Experts of a small language model.
Size: 12 layers, width 256, vocabulary 16384, 47.6M parameters.
Experts: 32 experts in each of 6 layers, 256 GeGLU neurons an expert, 1 pick a token.
Training: a variant of Adam for the experts, 251M tokens, 7667 steps.
Below are experts of layer 9 (counted from 0) of a mixture-of-experts language model. Rows are named router (the router's row for the expert), down (a neuron's output weights, with its number) and show model dimensions 0-255. Each number is 128 + 32 x the weight over its row's rms, rounded and kept within 0 to 255.
After each expert's rows: "comes before" lists some tokens at least twice as common just after its tokens as in all text. This comes from a sample of Wikipedia text that the model never trained on. Tokens count by the router's weight.

# expert 11
router [188 166 144 100 136  48 163 104 128 113 140 141 151 141 151  91 165 188  83 154 129 115 156 115 176 150 156 162 124 111 126 127 174 150  79 112 143 130 113 203  83  98 123 100 151 126 100 147  98 164  79 118 140 181 116 113 118 159 133 144  96 133 109  80 122 104 146 148  69 122 150 129 144  86 134 136 100 101 174 184 150 154 153  84 146 116  76 101 165 139 149 128 117  96 148 124  98  59 107  86 143 160 154  64 171 107  98 116 198 168 144 109 128 133 183 132 192  72 133  93  94 107 163  96 118 112 121 178 134 120 145 132 204  98  94  38 144 128 186 135 143 150 175 112 111 100 169 152 130 115 124 161 100 159  76 130 114  45  77 156 158 122 123 140 163 126  92 139 148 134 131 117 132  69 154 151 185 104 102 136 105 173 153 128 111 128 143 144 120 176 101 132 111 159 123  93 129 134  74  99 134 111  97 199  62 106 122 123 148 120 131 100 144 149 158 120 129 157 109 117 180 113 140 144 129 124 165  93  88 156 147 160 138 145 152 155 140  80 173 125 232 151 198  90 179 122  72 128 118  70 139  64 125 114 129 101]
down0 [158 137 141 118 126  88 120 141  85 130 111 174 116  62 137 123 193 121 134 145 127 168 115 184 137  90  92 121 130 134 173 151 110  63 134 133 127 133  94 150 179 101  76 159 100 160 119  82  90 124 127 146 131 174 134 161  82 165 146 104  89 168 154 125 145  86  96  67 126 143 123  50 144 104 138 148 187 111 146 143 103 127  97  87 191 111  93 135 163 118 117  91 159 107  56 136 156  98  70 106 141 138 150 101 108 120 150 152 137 181 151  93 103 141 102 103 110  77 140 122  67  85 142 177 114 136 151  85 125 129 116  45 170  86 113 120 135  95 140 159 138 147 116 119 142 160 118 167  92 144 149 147 169 110 124 153 141 117  65  93 122 202 144  76 117 107 146 140 127 157 137 119 154  98  56 138 160 174  89 121  69 181 135 131  85 139  75 105 105 150 113 149 157 177 117 119 140 155 145  92 146 196 127 108 165 148 173 107 101 119 186 113 148 128 175 107 128  45  91 160 132 179 115 103  63 140 157 155 123 141 223 170 167 163 104 154 163 135  89 193 127 154 129 186  98 109  97 130 189 154 117 129 113 139  90 120]
comes before: "-", "\n", "=", "See", "|", "Personal"

# expert 22
router [157 125 119 153 150 129 116 129 148 115 192 194 106 106 113  97  95  99  86 131 109 136 104 151 132 109 221 135 113 141  75 117 112 146 120  89 135 141 143  98 138 136  74 128 183 161 142 155 120 136 109 141  94  42 149 121 148 102  59 118 160  82 169 149 125 102 188  90  58 127 131 124 176  38 147 128 147 142 141 113 103 157 145 123 181 139 124 114 132  62 136 138 144 125  89 112 139 123 153 100 110 106 146 145  85 183 137 117  90 118  73  67 153 130 104 131 165 125  90 122 130  62 138 125 137 101 171 144 117 101  62  83 107 134 149 163 124  78  65 117 174 153 209  77 149 175 108 176  57 147 126  76  88  83 154 128 121 149 139 172 123 109 126 150 105 122 140 115 105 126 115 153 189 125 107  80  88 151 176  87  73 117 132 100 132 141 154 100 134 152 125 118 123 108 133 136 169 181 120 136 143 133  84  74  95  79  99 141  98  87  97  94 136 140 132  83 195 141 115 126 166 121 170 162 112  85 108  54  81 161 185 154 137 122  66 134 169 153 118 105 136  89 193 158 133 119 124 110 101 162 163 154 114 124 139 173]
down0 [142 109  93  51  82 154 104 174 109 105 133 185 138  93 148 138 111 115 184 135 156  79 137 126 102 134  97 225  97 160 165 216 116 125 101 151 140 115 143 154 101 128 108 119 121 122 107 119 107 111 220 126 123 167 126 111 116 127 161  86 163 176 154 140  84 129 119 122  86 102 101  75 126  91 186 168 137 115  85 158 140  78 151 162 163 121 142  86 177 101 123 163 146 143 161  80 129 105 123 147 138  59 105 134  88 130 156 123 112 119  76 120 152  78 141 136  74 136 162 132 123 116  98 146 141 116 109 128 150 149 140 108  60 102  96 153 145 158 170 129  81 141 149 134 154 191 139 144 163  70 114 133 170 135  88  94  42 104 122 171 153 175 100 100 126 112 153 108 117  81 134  86 109 130 157 175  85  79 174  97 160 126 131 125 123  70  79 100 130 127 162  87 167 115 160 128  99 150 123 127 192  27  97 136 114 111 131 128  98 145 127 124 161 165 131 107 117 149 115  95 147  75  89 167 122 169 120 164 202 140  62 184 109 174  96 117 127 134 111 145 104 179 119 155 137 115 163 196 144 143 149 140 128  97  85 142]
comes before: " the", " a", " his", " their", " an", " its"

# expert 0
router [140 121 142 144 197  88 134 156 148 161 165  94 143 141 138 104 105 118 112 143  80  83 126 132 123  88  96 107 142 173  94 102  77  79 135 145 135 148 103 114 125 139 121 181 106 141 129 130 151 105 110 126 121 133 102  52 128 130  70 153  91 155 119 155  75  92 126 115  91 168 185 147 157  75  79 126  82  83 148 165 143 149  89 122 124  83 170 110  84 134 149  90 108  94 131 138 139 126 135 153 117 111 140 104 143 105 116 125 173 158 122 124 100 155 140 143 115 159 153 102 103 152 153 155 108 166  91 181  45 136 116 198  72 136  88 117 161 148 150 102 142 144 134 122 108 118 137 174 177 133 149 154  87 190 115  87 157 157 124 148 105 135 158 144 136 125 110 186 133 167 116  80  96 139 171 122 114 103 101 144 182 137 118 151 136 123 161 166  39 160 104 110 123 152 176 159  34  46  93  97 120 170 121 144 113 166 125 141 131 153 155 116 206 183 178 255  78 137 121 113 118  69 119 101 139 183 128 108 137 105 105  82 161 128 150 122 128 158 159 135 153 177  81 173 114 138  99 149  97 133 165 130  99  84 145 151]
down0 [116  99 148 138 130 125  66 157 133 179 146 170 186 142 140 142  51 153 118 145 183 142 195 195 178 127 112 127 107 138 133 132  98 130 181  43 121 110 112 120 192  91  92 139 143 112  76  96  60 106 135 113 110 158  71 142 145 154 139 121 110  94 143 155 134 136 148  95 121 213 154 115 114 199 147 143  87 159 124 124 110  91 185 137  82 142 165 119 146 131 163 120  97 105 127 109 156 103  77  78 167 142 106 121 155  34 134 128 120 114 122 149  41 139  97 121  99  92 122  91 202 132 138 162 131 127 196 108 140 120 127 145 117 174 133 115 175 155 153  94 127 157  43 187 147  78  91 128 170 108  91 162 160 147  97 102 135 124  97 139 123  63 157 171 145 109 145 117 108 149 111 125 113 176 168 118  87  83 106  91  97 109 102 115 144 144 100 108 108 103 142  96 100 196 126 135  87 142 121 112 128 120 173 119  94 133 110 124 139 150 123  95 179 141 169 134  87 185  78 157 152  94 178 148 116  72 140 105 140 137 118 133 138 100  90 105 113 182 131 130 116 173 106 131 151 162 143 188  65 118 144 166 117  91 129  91]
comes before: ":", " |", " •", " by", " Born", " information"

# expert 25
router [ 74 166 102 104 146 190 129  95 152 121 107 137 125 205 105 136 149 172 170 168 137 144  85  99  77  43 165 118 155 131  89 142 186 142 161 125 129 122 101 104 136 112 196 135 122 146  97  73 165 117 138  96  98 147 101 124  89  79 129 129 107 115 137 151 108 139 129  95 167 106  90 155  67 189 136  82 187 131  96 173 204 145 155  94 139 121 145 158 167 175  59 170 132 101 117 145 123 166 182 122 180 115  89 190 192 143 113 148 134 116 177 123 182 152 131 121  88 124 107 122  67 148 112  54  90 100 112 128 127 127 159 137 139 105 100 142 111 129 148 144 115 146  77 142 112 167 155  75 115 129 141  99 143  70 167 125 107  90 157  98 162  75 149 148  94 160 120 122  99 120 177 185  71 152  94 154 165 130 170 103 120 151 136  99 109 144  89 107 107 140 146 154  87  83 181 127 141 162 181 146  82 113 158 177 110 112 185 140 183 105 135  98 148 173 160 156 124 103 120  92  89 126  63 134 129 147 129  72 160 121  47 107 163 120 140 115 163 130 131 166 114 140 137 150 150 138 106 122  89  59  93 127 119 144 144 162]
down1 [129  95 128 168 117 108 120  95 124 136 142 174  67 130 145 119 136 138 106 113 128 137 107 163  80 154 139 104 115  89 124 149 165 136 179 155 137 147 123 163  90  99  76  74 160 157 160 133  83 138 178  82 150 138 103 108  90  71 164 179 122 137 193  97 130 107 168 115  84 123 124  95 133  70 135  89  90 128 204  71  80  98 133 178 157 151 115 124 151 190 153 124 151 122 105  69 114 142  69 116 169 130 149 137  96 196 130 115 202  68 113 138  96 142 153 126 164 102 122 106 192 123  89 161 167 160 110 128  79 136 141  99 153 124 140 125 158  72  45 192 116 136 175 146 110 161 158 143 134  84  89 171 100 105 127  97 158 171 104 134 135 202 114  95 167 135 202 184 148  69 123 125 152 115  83 127  80 177 106 111 120 128 123 160  80 101 148  98 121 132 107 170 130 173 127 154 162 111 147 131 116 152  97 126 111 149 131 105 138 112 170 127 146 113  99 191 123 141  69 148 128 130 114 130  84  91 124 195 120 107 171  85 130 201 133  98 102 186 110 100 120 139 116 108 205 111  95 129 165 110  93 122 110 162 130  74]
comes before: ",", " (", "'s", " County", " District", "i"

# expert 17
router [166 183  96  86  91 143 158  33 119  76  93 124 131 161 115 147 166 112 111 106 124 123 151 137  93 160 129 165 116 135 182 137 173 144 135  85 135 103 111 149 153 173 138 105 177  65 108 107 125 153 131 164  92 137 131 105 137 113 159  94 101 112  79 135  94 115 107 132 146  64 122 183  18 125  66 128 110 153  47 113 205 132 100 108 134 142 154 108 114 151 134 183 148 160 133 105  93 105 188 118 133  76  97 103 124 135 112  98 131 174  99 163 162 113  77 126 103 105 125 125 105 101 110  92 178  97 177 119 120 115 139 109 144 166  81 154 169 102 174 125 209 136 176 108 156 119 138  77 124 128 147 108 165 103 126 138 168 146 131 112 200 136  79 117 130 124 132 137  98 165 143 129  77 116  78 160 118 142 147  81 154 123 146 135 184  93 125 132  96 150 156  93 112 122 188 102 128 111 112  93 127 115 105 152 182 151 131 155 131  83 191 175 159 130 109  97 132 152 130 135 136 116  67  87 119 178  86  95  74 115  44 164  79 144 110  69 185  83 154  90 149 133 141 116 160 105 133 119 148 145 127 154 115 114  73 187]
down1 [136 113 110 121  90 158 114 121  94 107 104 121 143 204 201 135  93 175 138  91 102 161 152 115 150 116 186 108 155 105 111 116 162 138 155 105 163 159 128 127  86  50  99 133 112 115 119 137 146 137  99 193 119  86  64 116 188 108 162 113 112 157 147 131  95  95 125 183 183 119 108 150 177  62 134 142  94 129 111 142 112 144  90 198 108 109 102 147 117 132 178 104 171 143 125 150  86 141  68 196 119 179 125 122 141 160  59 136 113  87  85 126 147  94 130 114 163 124 143 174 136  80 162  84 154  83 160 169  76 106  90 147 153 134 122 129 102  84  79 131 132  83 182 108 146 103 134 128 135 115  77  76 127 116  63  97 137  58  94 168 121 145 131 109 130 169 129 147 109 100 212 135 165 147 113 156 171 140 130 187 163 147  85 110 105  80 130 129  90  99 127 140  83 151  82 152  81 126 134 130 144 124 121 213 126  83 134 102 145 117 121 153  54  82 138 153 146 141 171 112 155 120 109 121 158 157 172  86 107 100  86 156  97 149 114 169 104 127 133 180 116 119 188 161  78 122 114 125 185 133 167 122 149 137 195 144]
comes before: ")", "°", " |", ".", "%", ","

# expert 26
router [128 118 151 168 135 118 103 159 121  98  84 102 115 118 116 157 118 137 149 128 157 111  82 196 112 154 131 185 108 128 144 116 122 154 107 127  99 165 121 131 143 160 173 116 146 103 158 180 173 143 184 154  95 121 114 124 133 171 152 146 161 186  41 143 135 139 102 135 154 129 150  84  71 169 143 139 142 100  96 187 111 131 126 111 165  60 103 116 132  51 112  55 168  86 133 113  71  97 123  90 101 161 180 164 107 127 157 151 104 115 137 164 145 102 139 103  68 151 112 148 135 120 130 129 138 152 161  95 130 117 120  95 111 139  88 136 132 113  71 114 155 138 160  82 163 155 154 101 107 109 145  83 121  75 114 126 131 133 150 112  98 128 123 154  77  42 119 108 140 153 139 156 165 108 175 124 108 153 150  84  50  89 121 196 113  77 125 105 176 170  94 141 110 224 123 125 195 144  80  66  63 147 136 152 161 103 158 115 137 200  81 155 125 157 117  66 169 125 154 157 138 127 138  57  88 124  93  81 164 137 164  78 131 145 153 130  98  71 148 126 128 103  95 190 104 107 107 103  78 157 129 143 106  83 146 145]
down0 [ 79 123 131 123  72  79 121 126 198 164 106 108 124 110 139 172 140 132 100 133 143  95  81 154 168 164 193 139 167 135  95 119 123 120 106  78 108 176 134 140 126 129 170 117 149  92 102 193  91 124 145 124 129 127  96 106 140  75  67 138 103 116 117  89 113 120 107 143 140 178 138 131 150 167 129  73  75 179 133  77 149 179 123 149  63 110 117 163 157 228 110 149 123 194 107 125  99  92 152 164 151 171 130 135 125  91 169 123 137 131 185  90 219 130 112 161 139 133 114  98 115 190 128 118 133  82  91 160 164 167  76 124 133 182 110 141  79 130 117 117 100 131 108  70 147 143 117 198  65 149  74  93 107 127  87 154 134 119 150 121 127 144 133 124 124  97  84 130 131 128 104  90 109 142 121 182 154 146 165  92 135 125 134 134 152 184 180 145 161 147 129 123 100 139 121 121 141 115 149 130 122 155 178 116 115 140 141 100 123 140 179 118 100 127  63 117 121 157 121  99 171 130 140 233  94 149 117  97 183  97  82  88 117  70 176 170 165 112 151  64 102 128 104 111 115 137 146  53 128  59 151 183 164 106 121 153]
comes before: " by", " to", " in", " on", " the", " for"

# expert 18
router [159  87 104 149 110 107 146  72 122 202 101 143 159 136 122 138 173 147 143 123 158 111 132 163 149  91  96 104 164 182 123 202 188 152 124 115 101 152 111 104  68 136 116  76 143 175 127 133 102 194  76 148 113 102 120 209 142  96 166 117  71 140 102 154 151 153  90 169 123 213  97 125 152 105 173 159 116 122 136 126 112 173 122 118  88 147 166  86 142  37 138 115 101 154 141 131 150 153  96  92 184 109 114 124 158 121 142 115 129 134 159 126 136 128 112  64 125 139 145 159 172 157 134 141 143 105  88  46 102 148 112 109 142 111  97  62 102  66  94 145 134 125 130 179 132 114  99 138  87 125 155 150  90 122 158 115  72 171 110 129 103 173 152 165 144 154 135 139 141  72  86 117 179 137  99  76 143 159 166 128 144  99 120 137 143 161 121 113 170 152 117 169 146 143 156 124 117 186 160 179 111 223 129 116 136 150 152  97 172 147  65 143 129 138 113 152 159 114  96 134 154 179 146 109 106  74 153 132 160 142 224 152 166 151 115 190 103  73 129 140 109  86 126  88 142  97  87 143  85  95 178 119  92 137 126  97]
down0 [172  99 143 133  80 106 137 111 136 187 120  83 135  88  87  86 125 131 116  70 122 127 134 158 102  75 111 150 119 165  79 158 187  98 131 114 116 123  84 149 148 148 141 155 171 109 131 149 117 102 136 147  94 114 111 185 205 168 138  97 103 185  81  94 125 131 108 154 167 113 132 122 142 143  94 130 130 101 159 126 169 117 140  34 108 108  95 105 128  10 159 105 141 148 113 107 140 142 112  97 149 138 104 117  87 109 133  73  88 140 135  69 147 174 212  91 119 107  82  87 108 172 100 120 111 181 144 162 146 122 125 137 110 192 103 114 125 172 129 141 118  91 147 161 134  90 123 140 103 162 154 106  86 174 129  77  97 122 115 168 122  94  84 154  53 141 119 129 101 131 145  94 110 108 131 144 137 138 190 153 145 151  75 150 136 178 131 140  98 161 119 161 156 117 192  77 100 100 164 126 112 203 176 101 190 153 127  71 171 118 113 175 175 108 125 204 148 157 175 127 147 129 120 152 159  77 126 189 151  73 207 164 140 124 114 116 120 153  81 122 151 119  97 137 164  97 111  93 137 115 132 131 112 140  94 147]
comes before: " a", " be", " not", " the", " also", " an"

# expert 6
router [159 136  93 117 121  82  63 137  97 153 107 168 114 121 138 116 111 135 130  83 135 163 154 159 130 155 154 148 139 100 129 121 124 175 121 131 114 112 211  98 148 102 104 161 111 132 105 121 158 103 130 157 139 134 117 126 111 123 153 155 122 169  62 134 128  90  94 176 153 125  84  71 177 126 110 198 122 144 122 130 103  61 150 120  58 150 142 120 106 133 131 151 116  94 155 154 206 143 102 126 104 177 155 106  95 168 142 160 118 133 122  92 103 117 100 119 123 174 114 132 163 118 179 162 131 172 120  77 161 154 160  56 127 149 139 121  91 106  95 177 133  58 133 126  86 105  91 138 110 132  88 182 152 163  80 224 126 119  91 150 127 126 131 115 228 121 124 140 150 156 148 123  96 158 148 192 185 151  72 137  85  93 147 217 175 109 102 123 133 184 141 127 124  99 130 104 153 121 157 173 130  79  91  87 142 151 153 115  48  96 157 171 149 102 164 108 103  34 143 140 172 147 114 117 150 138 169 202 111 130 174 119  88  92 125  98 158 132 178 143  89 184  74 137 130 134 122 124  86 155 126 127 119 142 150 119]
down1 [170 125 113 127  99 131 184 128 108 146 129  92 177 122 134  95 143  68 127 192  98 125  65 173 147 155 148 117 170  95 130 110 112 157 106 119 119 108 153  98 125 112 192 158 186 111 147 102 101 187 131 142 121 139 141 140 127 132 133 182 116 169 137 150 149 171 132 199 131 127 116 162 157 132 155 164 143 156 104 116 103  90 171 150 134 120 109 153  94 111 104 142  97 172 161 157 129 129 175 148 111 136 138  79 112 163 108 135 223 136 134 180 113  88 123 121 199  51  98  81 104  79 170 119 137 131 119 104 102 156  86 108 108 127 105 151 143  76 110 153 153 142 121 161 132 112  68 144 109 155 132 104 159 104 113 143  93 120 117 151 117 164 177 109 140  71 163 115  98  49  52 101  76 114 110 179  98 126  68 192 117 161 116 111 163 121 152 108 125 178 148 113 100 122 134 122  61 113 128 166 121 180  90 102  97  99 158 104 122 132 183 113 103 154 189 133 150  99 106 142  94  79  93 150  91 124 128 105  89 156 156 115  97 108  98 150 106 112 113 160  71 184 118  69 142 119 157  95 168 219 149 123  77 226 116 116]
comes before: "-", "|", "===", "==", "\n", "The"

# expert 29
router [114 107 140 141 102 156 150  46 116 124  64  99 161 139 133 162 155 106 120  74 159 159 101 189 198 180  94 143 135 180 120 149 145 133  71 130 176 119 148 166 131 152 153  78 139 125 142 108 152  95 156 124 108  80 121 106 137 161 221 142 142  62  85  96 136 136 135 151 200 119 160 120 137 196 131  63 154 152 171 154 139  99 132 105 104 179 174 174 112 162 154 135  89 104 126  82 127 174  94 124 161 122 152 124 161 124 127 121 103 133 121 122 160 131 149 112 165 137 162 134 124 107 116 100  44  80  93 162 131 119 208  94 144 144  83 136 114 123 136 131 159 102  47 121  90 135  89 125 173 167 146 104 105 141  99 142  79 128 137 155  63  87 108  97 168 154 103 127 125 187 217 115  82  69  92 104 128 154 165 172 131 116  88 107 107 141 136 129 119 148 119 165 193  84 125 140  97 142 162 105 111 114 102 121 103 129  90 124 114 117 110 123 111 158 113  97 127 153 204 114  83 176 106 124  91 161  77 194 148 154  95  89 130 153 132 147 137 109  93  86 117 106  93 148 153 138 116 135 121 112 172  91 176  86 134 180]
down2 [138  85 150 141 196  85 164 153 134  89  56 116  74 137 181  92 131 108 137 119 120 158  89 110 142  62 132  83 147  98 105 157 138 148  91 149 157 145 145 113 135 120 143 117 137 112 162 139 135 115 112 152 109 114  86 120 156 116 107 173 152 147 158  84 134 138 171 142 108  82 125 113 159 155 162 157 165 147 164 131 130 183  98 120  63 122  77 157 178 139 118 128 140 176 154 159 157 172  67 134 157 170 158 115 178 168 133 115 119 151 109 112 169 154 180 111 156 160 159  78  61 176 182  83 120 190 112 151  72 122 128 103 101 136  94  97 163 129 174  58 120 113 118 117 110 125 155 162 120 137 140  75  91 127 133 100 181 130 119 176  80 178 136  65 101 132 137 154  65 195  73  93 153 149 130 132 138  69 120 130 111  63 155  87  78 175 180 111 128 154  50 131 105  89 125 114 120  85 130 124  99 173 215 173  86 138 143 147 136 146 158 112 129 160  90 164  95 134 150 161 146  55 135 126 110 148 137  84  74 122 203 152 150  81 139 149 150 104 138 110  96 145 159 114 128  96 118  91 123 105  91 131 121  96 142 114]
comes before: "\"", "==", " ==", " |", "===", " ("

# expert 16
router [172  97 128 152 164 130 190 133 165 129 191 102 148 132 152 117 105  90  79 123 147 144 118 115 159  93 119  98 177 123  94 152 122 149  72 130 214  93 127 108 133 126 133  87 129 133 138 121 172  99 122 164  86 120 129 136 168 115 114 132 176 107 154 122  99 100  85 135 196 104 142 108 125 128 132 143 149 144  85  91  82 100 195  93  80 185 131 135 167  75 103 114 180 150 130 140 127 141 176 148  85 114 129 124 135  88 119 170  82 139 146 125 112  95 195  93 140 129 100  71  97 130 141 104  87 138 111 217 170 130  74 129 144 108 139 119 129 197 133 156  74 113 113 152 120 163 116 134 149 147 103 107 153  92 136 119  79 152 135 132 185  99 138 120  92 109  48 141  55 119 168  86 130 113 140 105 106 179 128 188 155 156 178 190 122 124 140  96 119 208 106 146 138  66 114 139 176 158 206 124  98 157 148  93 110 120 128 121 126 105 148 137  74 166 113 144 142 160 136 125 149 168 161 104 123 167 108 154 118 143  66 105 103 145 154 165 114  92  59  79  63 155  84  96 106 150 109 128  87 135 170 197 143 172  96 165]
down0 [117 137 147 134  92 157 126 103  97 123 112 150 109 219 134 154 136 114 154 103 117 137 162 186  96 130  87 165 122  73  89 144 155  97  97 152  87 114  88 120 115 129 116 152 185 159 123 157 112 112 132 156 128 195 115  86 183 141  90 105 111 163 189 129 181 122 205 134 122 154 118  46 136 137 154 127 174 120 123 143 106 115  83  71 131 112 127 126 184 175 107 150 105 122  87 155  98 123  98 158 129 137 118 144 107 143 132 138 129 114 135 153  93 182 119  93  63 146 111 132 131 170 116 146 113 173  89 130 193 119  89 135 114 146 133 147 119 120 118  98 130 110  86 133 172 158 168  72 116  98 115  87 169  97 115 168 147 150  89 142  81 114 136 110 153 112  49 148 105 125  55 132 168 177 126 156 144  85 111 160 155 116 115 193 133  29 130 123 183  78  70 128 196  60 133 140 174  91 142 121 140 129 176 150 150 125 133 143  84 113  83 111 113 126  85 156 157 163 172 130 119 113 153 160 144  32 126 205 133 113 149  79 164 159 152 162 133 172 111 115 166 113  87  91 109  87 188 129 100  91 122  97 109 143 128 114]
comes before: " of", ",", ".", " and", " in", " for"

# expert 19
router [109  80 154 168 128  83 111  80 112  91 137 134 129 147  92 123 141 101 185 111  66 121  98  91 106 135 148 161 187 101 111 145 100 121 110 181 149  88 126 109 183 115  93 144 116 155 121 107 180 132  71 111 136 163  92 137  47 149 155 145 108  54 128 156  81  98 169 103 106 122 123 119 105 153  77  72 161 124 101 129 157 118  80 177  64 116 102 125 136 132 149 178 126 148 170 120 107 194 186  82  84 168 120 162  62 167  95 151 147 130 149 175 172 108 122 136 179 164 136 167 116 130 137 172  95 157 112 104 129 114 160 117 122 164 167 171 186 159  91 201 148 146 154 137 106 119 135  98 194 105 164 131  74 106 116 125 156 164 115  98 164  94 110  74 129 101 175 107 146 116 123 108 143  94  81  49  87 103 101 131 109 175 140 156 142 134  66 108 101 134 103 110 124 171 165 165 142  97 160 146  93 129 135  91 118 104 171 109 147 112  88  69 141 186 163  76 140 150 109 161 169  96 118 143 160 143 111 133 104 156 137 146 112 105 122  68 222 128 182  94 103 108 104 119 104  99 150 167 121 154 149 116 119  93 103  90]
down1 [168 123  47 128 132 133 162 104 138  66  99 113 162 166 163 139 160 107 147  86  60 148 144  81 126 125  45 179 166 100 149 152  83 169 147 149 136 175 134 117  76 139 145 123 121 129  94 126 119 148 164 100 156 103 107 145 162 137 119 127  84 199 149 111 131 134 120 136  86  66 153 123 147 121 113  95 133  95 186 130  72 126 132 165 103 125 165 152  86 178  96 108 144 177  70 121  94  72  57  98  62 132 115 105 154 162  69 137 145 152 139 138 107  98  99 153 152 172 143  98 122 103 122 188 156 118 122  70 160 142 132 155  98 107  73  92 102 158 133 117 126 168 168  99 132 123 115 176  88 124 103  74 146 131 113  91 150 186 193 149 137 163  94 125 102 129 135 193 128  97 101 155 133 116 206 158 126 119 174 141 100 107 146 110 122 117 181 113 153 156 152 139 105 115 126 194 149 128 141 136 116 107 141 134 174 101 117 105  89 168 128 128  75 169 175 130 134 120  76  95 122 108 130 115 180  87 149 114 127 125 128 109 197  96  95  61 178 104 119 182 125 167 197 143 149 155 157 107 175 178  98 129 101 106 126  58]
comes before: " |", " 0", "–", " 1", " ", " 2"

# expert 30
router [ 85 182  94 202 112 147 137  46 151 152 119 102 120  73  95 133 158  92  97  97  99  52 100 167 148 128  81 129 173  99 114 147 137 121 121  91 196 109 130 109 112 151 166  79 127 130 196 156 108 103 115 157 125  95 168 142 126 141 119 177 175 106 124 137 108 186 142 144 185 153 126 116 152 119 153 125 104 181 150  70 113 160 131 106  80 162 122 147 124 133 156 132 157 137  80  95 146 124 155 131 106 102 159 137 127 125  75 139 124 121 121  95  93 122 187 139 122 124 137 116 154 126 151  28 102  76 103 161 134  97 104 126 119 187 154 145  89 166 122 107  99 115 107  90  96 145  67 129  92 157 185 129 131 124  84 142  89  92 198  76 105 157 132 173 114  73  93 207  70 133 131 114  98  76 131 146 142 150 161 145 103 137 104 167  93 125  92  98 129 126  83 131 134 134 142 159 110 100 117 128 192  93  83 105 191 131 110 135 115 143  83 196 105 164 103 114 181 148 150 113 176 183 158 109 107  93 109  35 117 161 144 130 108 142 110 131 134 141  85  79 121 104 118 148 172  80 154 131 113 107 154 159  96 156 191  97]
down0 [ 68 129 184 108 153 112 174 152 158 158 156  72 148 130 148 119  86 154 109  63 130  65 166 124 137 132 131  99 111  60 152  62 134  98 147 124 145 164 109 179 136 136 159 165 107 179 144 163 135  83  90 111 134  57 127 114 173 100 128 117 125 133 161 116 155 100 107 145 188  88 123 160 172 134 141  89 118 121 130 114  83 129 146 128  85 168 167 139  93 241 120 124 149 166 112 136 106 157 179 177 167 125 157 116 194 123 111 152 105 113 137 111 138 165 132 101 125 152 153 134 128 170 154 164 147 147 172 123 138 147  97 131  94 183 207 143 158 147 119  97 105 117 104  84 122 102 148 140  94  91 106  40 155 175 152 140 185  77 158 139  84 113  93 110 124 141  67 151  93 157 118  99 137  87 134 112  94 111  99 134 135 166 128 144 118 103 115 119 143 105 143  98 110  67 111 119 127 195 126 124  41 108 147 127  96 127 143 134 109 126 217 147  70 154 112 123 138 154 102 101 114 133 171  60 100  98  94 161 141  73  92  72 146 174 135  98 100 102 141  76  77 166 156  93 145 176 128 152 103 111 147 134 151 153 142 166]
comes before: " was", " is", " are", " were", " that", " had"

# expert 9
router [135 166  97 151 107 103 123 110 138 112  83 152 130 156 138 125 139 139 118 125 179 211 142 123 158 152 103 136 150 116 138  74 116 142  82 130 134 153 117 187 106 133 167 145 140 120  87 148 130 155 130 128 109  75 128  95 131 112 147  96 214  54  95  71 137 145 121 164 123  83  94 167 130 117 162 177 127  84 163  99  57 151  89 107 162 151 127 114 189 201 132 164  83 108 135  98 111 153 137 127 121 116 145 102 142 148 146 155 100 138 108 158 124 117 212 105 176 107 141 184 132 125 103 166 117  49 123 205 173 161 145  81 108 173 189 138  76 111 156 121 109 151 127 182 139 131 111 112  81 140 104 139 146  75 142 177 111 112 109 141 142 170 136 157 105  88 125 108 161 187  96  75 162  84 103  97 190 139 150 162  97  95 100 136 119 119 134 145 159 194 153 146 134 143 123 128 123 138 125 145 124 103 103 141 101  64 104 107 141 138 159 113  74  32 147 119  85  92 156 104 161 204 148 149 135 143 113  86 190 116 162 116  53 145 143 134 115  74 132 167 114 117 174 157 142 117  70 106  53 134 148 102 121 136 111 151]
down0 [122  79 122 129 107  85 150 113 189 142 128 157 143 156 145 116  80  83 117 136 176 136 135 148 110 178 161 112 128 117  88  92 136 100  70 150 125 128  96 116 127  83 133 182 103 138 118 108 127 184  78 146 129 100 146 134 126  93 162 150 146 126 131 155 126 120 100 174 106 174 130 146 123 159 117 180 131 126 180  96 114 151 132  76 160 139 111 130 125 136 156 165 161 100 126  94 170  90 181 103 139  43 158 143 136 127 103 138 137 151 118 156 171  85 108  79 137 131 127 151  83  98 110 171 112 107 138 150 152 117  72  65 197  67 139 121 132 149 146 163 119 128  79 147 115 101  98 128 144 145 118 165 140 118 160  88  81 162 117 120 122 140 174 142 174 113  76 104 128 114 105 101  86 104 164 110 148 124  58 191 153 128  72 114 117 135 119 150  85 182 150 176 164 158 120 150 136 118 186 165 149 111 109 154 117  94 100  66 158 198  89 123  71  91 144 110 151 102 125  95 136 168 100 153 176 159 147  98 110 116 245  77 189  59  92 166  91 130 115 139  84 160 128 139 105 126 137  69 132 150  97 140  96 107 236 178]
comes before: "\n", " The", " He", " In", " It", " She"